Weights of a small mixture-of-experts language model, trained from scratch on English Wikipedia: width 192, 264M tokens.
Below are experts of layer 4 (counted from 0) of a mixture-of-experts language model. Rows are named up (a neuron's input weights, with its number) and show model dimensions 0-191. Each number is 128 + 24 x the weight over its row's rms, rounded and kept within 0 to 255. Numbers have three digits each.
Before each expert's rows: "mostly gets" lists some tokens that are sent to it at least half of the time. This comes from a sample of Wikipedia text that the model never trained on.

# expert 47
mostly gets: " high", " pro", " power", " long", " well", " control"
up6:175133089137126126124169123115120115119143142077103152126157128132154109147112106144117090151135117139104125150114138116103116111156140149142126111164096146111130113126149074092146100126157133097104137155126152107129161119164129150126110128102148151131099107092141118119131124106152110108122139116139102090120120112094103118122144133123159125108080147134132154133136142111122094152163098164151133075093150148116079146162129153077132142151112096136087163166161132151116121127157037117121150096148146108086162160105109188143144110136158127134148105136154139122102177121165090097

# expert 59
mostly gets: " are", " can", " were", " may", " could", " for"
up8:130091136116104157119095128131135080116103151070117137092139154116151094074161080135143154157125116099124164132096136129109137168165116121113159104148111137099099166103142104140110136132130112102152145115169154103083118148102136130134141126152134144088127124141123093108141125145115153157150174120107141122111124135130112104133156097093117138135117119148088204138119105179137150129163154105106112116115146147172088141118102148160141095151115132183157151106157141131144124086106126167117138097138148163150139154133107147134160147172131160112102147156140128167108163141156114126

# expert 51
mostly gets: " William", " John", " David", " Tom", "son", " James"
up1:166111130155128139104128149131125144115138145112117094150147191124124150107133123140143145143118133164120130144134113142083132122100149110102142096086092129151143142115114088140130090117159120117132144157152089123140056119129140158123143108146123086150172143115185120115160139147136122126099105103130163091137140138103085099120096125153136126178167132069121127143077117144139155090156113150115120129157154101115142127156141145113170103133130153106106141131114108119200110120100140088131138086174102154143171082120140175117101124154147160128127159147121148106126116103103144121

# expert 46
mostly gets: " \"", " bo", " .", " qu", " po", " gra"
up2:116153101134113136131129170124088132138171153138057147132090130124105155168124053128152109165144103128150103112107160093136101150108111154153129114136121110117142118093150146094124129127147127088100102099107138124130153120123148104156137096119107188111124105101125124095106121133096120186139155131146123168125091133160152147125076076116125136096126145098154103131129110099134153147130152096155149071148124115141144125144127139123152130128111148146129107133127115111145086112116094157124126069127095095107137114108161147116102116142122160121167120133160146136198108091135139112

# expert 4
mostly gets: " can", " not", " would", " will", " did", " f"
up8:128104167116094155144135136086178122133140143165095127157103117150128125146116136119151137131089111100096114136166099118138081123124144140174166104123108138117127135170102136158071118162141142122112112144047127124136131107150126142080149116116119117097105121127116045121120160140122152149107127177153118089129135136107126084115107088141181161105127145145145099122125107139147171160153121106127133163135116144121108118098109085133088145126106131141104105127122140131168132125118071102143140170114128160151138071145103092138110143129151138095112101133135149153129110129150137129

# expert 15
mostly gets: " UTC", " FW", " Pan", " Dan", " Const", " Ben"
up4:142161137120144139128080196106101158113111091132120148170082138167102165128137132085135122160167133139117143102133127118165086115111122092120131134120106142157144162092108141115145124135132166119135124105117113145124138114150168096112127134123187162122071093104145099136118126089132130121112142157150163142143119146131144104136104115138170130185159128136133146123143085107140114134144148150073137115127103119103152115090089127125105110140078176130109133113117085124129147129090125196167160115114107149179109133152126130140146153131141133168107096145136106119131159112099104124

# expert 22
mostly gets: " and", " or", " but", " so", " through", " if"
up8:130127112119097174142158129118175162101085138150135109137140135125124113123114108134155140121086076120123120121125113122132109152145114158097179141122125145134132089129075130110141133171159124132115126130128118133152117147133133109177080157158145132134132183133149116086119118176129105121129131119090128175110147124161128099146098115147132145105141103124088110100123109155111153129131135158086140129165131094144107142147158148158167142150117122105116145059134167123096150118136143135145076168104106121150115107142108084108129117158076143068130162152091183130145132088112143125

# expert 41
mostly gets: " of", " between", " among", " various", " on", " from"
up2:158157123122131134184105141081122087157164153104094146143065131143129134127122142148090114165130089165154144132120126118129139135112116114137085147121138134120131186127176151145127116159136148125105100135143157147127162143110145132115104121138104179108123140060116146088163092096155089162111164169095104099096138120108152087133132100081104121104128096115127117141134163152120132122126125137132127128099137140158121080152136134147145172166098118117145134139162131103128157117115122109174148140120138147157168103143119107102122141125144152176126118146116148181117090139135153164

# expert 40
mostly gets: "wood", " John", " George", " William", "ley", " Peter"
up1:147170087101117153087123119105092140127128187145127141113108120188158096109150117097159134173120109110155046128130167087100144104153143177092157161107083090113123109118127157087139122162138116169093141139135167129125142137128153122121087090132145133138128121120092151129143142133144190098120130127122128129109105116145124140161105120147154149121128136140154107123185125095153129118085119109110118108101151135079140143150122160086118123119092119153130122095152159110168133108116123150157095121115124095112132145130138134122094107125167120120141101139131143106142113157113132092

# expert 20
mostly gets: " at", " l", " called", " near", " Ra", " R"
up3:127178101154093129133135155142127134126167140149104121173152170126126139130139060141118136128141116138138085127176153090128143138110125177168105160141129098158139160112119104118119110121101131156121127126137151131127105122124135116122143181130092145129142108113129150121142148110089080120068134117129109113131116128106175118127100124137121138081105112135089116092160167085137134122133128142160135136113102153159095152146182095125119144140098106125094094123140114150170109122117096104175114153131141111139080071102152115103077165171127153104148159130139144134132115118116082149

# expert 2
mostly gets: " film", " album", " music", " Film", " series", " Music"
up7:114116138129096192108095188114137167137112165121141129140112189145146155103103139163146125160082106111105138166149090121135136123111154144127105177126136109122149183129119120125118126170108090201160168076072120126109135111127162110099211090157105114149130132130130146124169118149120150179088142119111119137117149143146129138139109170137106118133109135137156116132136121170137127109156139158145147118118144135127145128107107139149140118116167121147116128140143126122101128121123147142146098118095096147100143120115114113066120146134121106110131107134154121139117102138094095101

# expert 3
mostly gets: " Ko", " Sam", " Gl", " Ab", " Bol", " Os"
up8:153102169100160139152093162135100127169145131134108151155117111160123113130155138100125116156133122135186102115142087126102161122104124158170174116119100069105129157177113133134098116172128103149078146133121139134126143144153094087139170099149158123166125142128084141075094124117116124125126148139156135137116097118117154119106099132137119149169119130091105123113124105099124115146121126128112094125118132124089113106104082191132129119118090147198098101096078166103119121108112145149140136107072131135143111109140136145137143109153118142121119122081131124132126136163108108133

# expert 57
mostly gets: " Los", "u", "ón", "i", " ARG", "ić"
up7:149148178162129159130131144095100100140101147155125139185081093145131106113081125105134113097151100132126139136155146068110127135160163131138178148126131116125151125126096103118141120132133140131159140163106129165135115129122136135087168137168143104121112106083127094124138158115099159114071110135132128155124146117114145145148119141171130137147100153133142136125141155114145124112126160135112145139167164168120133122107133105129129160173116188081129106136132084102139167135139094166134136119139113125176153118134133085157148127099131152087181170089130100119115131087094160117

# expert 21
mostly gets: " Di", " El", " co", " Gu", " Si", " al"
up5:133120104109126122137127147122145144154103107123105075163099179106141153122132116124106138194117163122106103105120156087083151147132158129136132131101150158111153107123105106141126101107124131167104191097102181127100137110128145116123131136151111111127158142106112163116113160127106135091170149162150116103123092147145085122137125120112155126105153064108129123130156154169130127092115154140083128149148150137116155151151147105147096110152148129131091140142125179113130081127123128135167165125164123130089109105100123122119105121185163133140109113172137110108168160110145097114

# expert 43
mostly gets: " There", " Pu", " Hold", " Det", " ?", " Griff"
up5:130177162116117112121103129111102131135131128095085150068131116109158117144160098124112172142091092108160140131155082091154143121131120154151151084089072147140084144116124116070127133151170121156112139106108103151123137134110144121114141124133124146111110108127149149090142127064115142140125130128116140097139141113101105105136186152100154124110095115113148163138119095071096132131147138127118143113120123167110074149122194111115117123124193142156117135124151102107106169106122135146124117166140177126115118125143105147107102150138116148120104166157133106140121119147145113104

# expert 14
mostly gets: " power", " air", " water", " ship", "ove", "oma"
up2:140116124143083124141101140111129147130154132062122070132166138117139144127115118110150106141133118117120125110132121121127168145162124111116119134159117163131105141104147170124123094183158158084106115137097096101142120102123145126121183141090103093145098091064084118128125148102152095135169192133135126095110098087146117096140124160140159140110149134110153149145143150142106091104160169119090133132121126142147120104132132082137132142165143141135104099140138136134200138130119080112134121090120155124118121120124103131119081113124122153097137157136107169139128173146101103133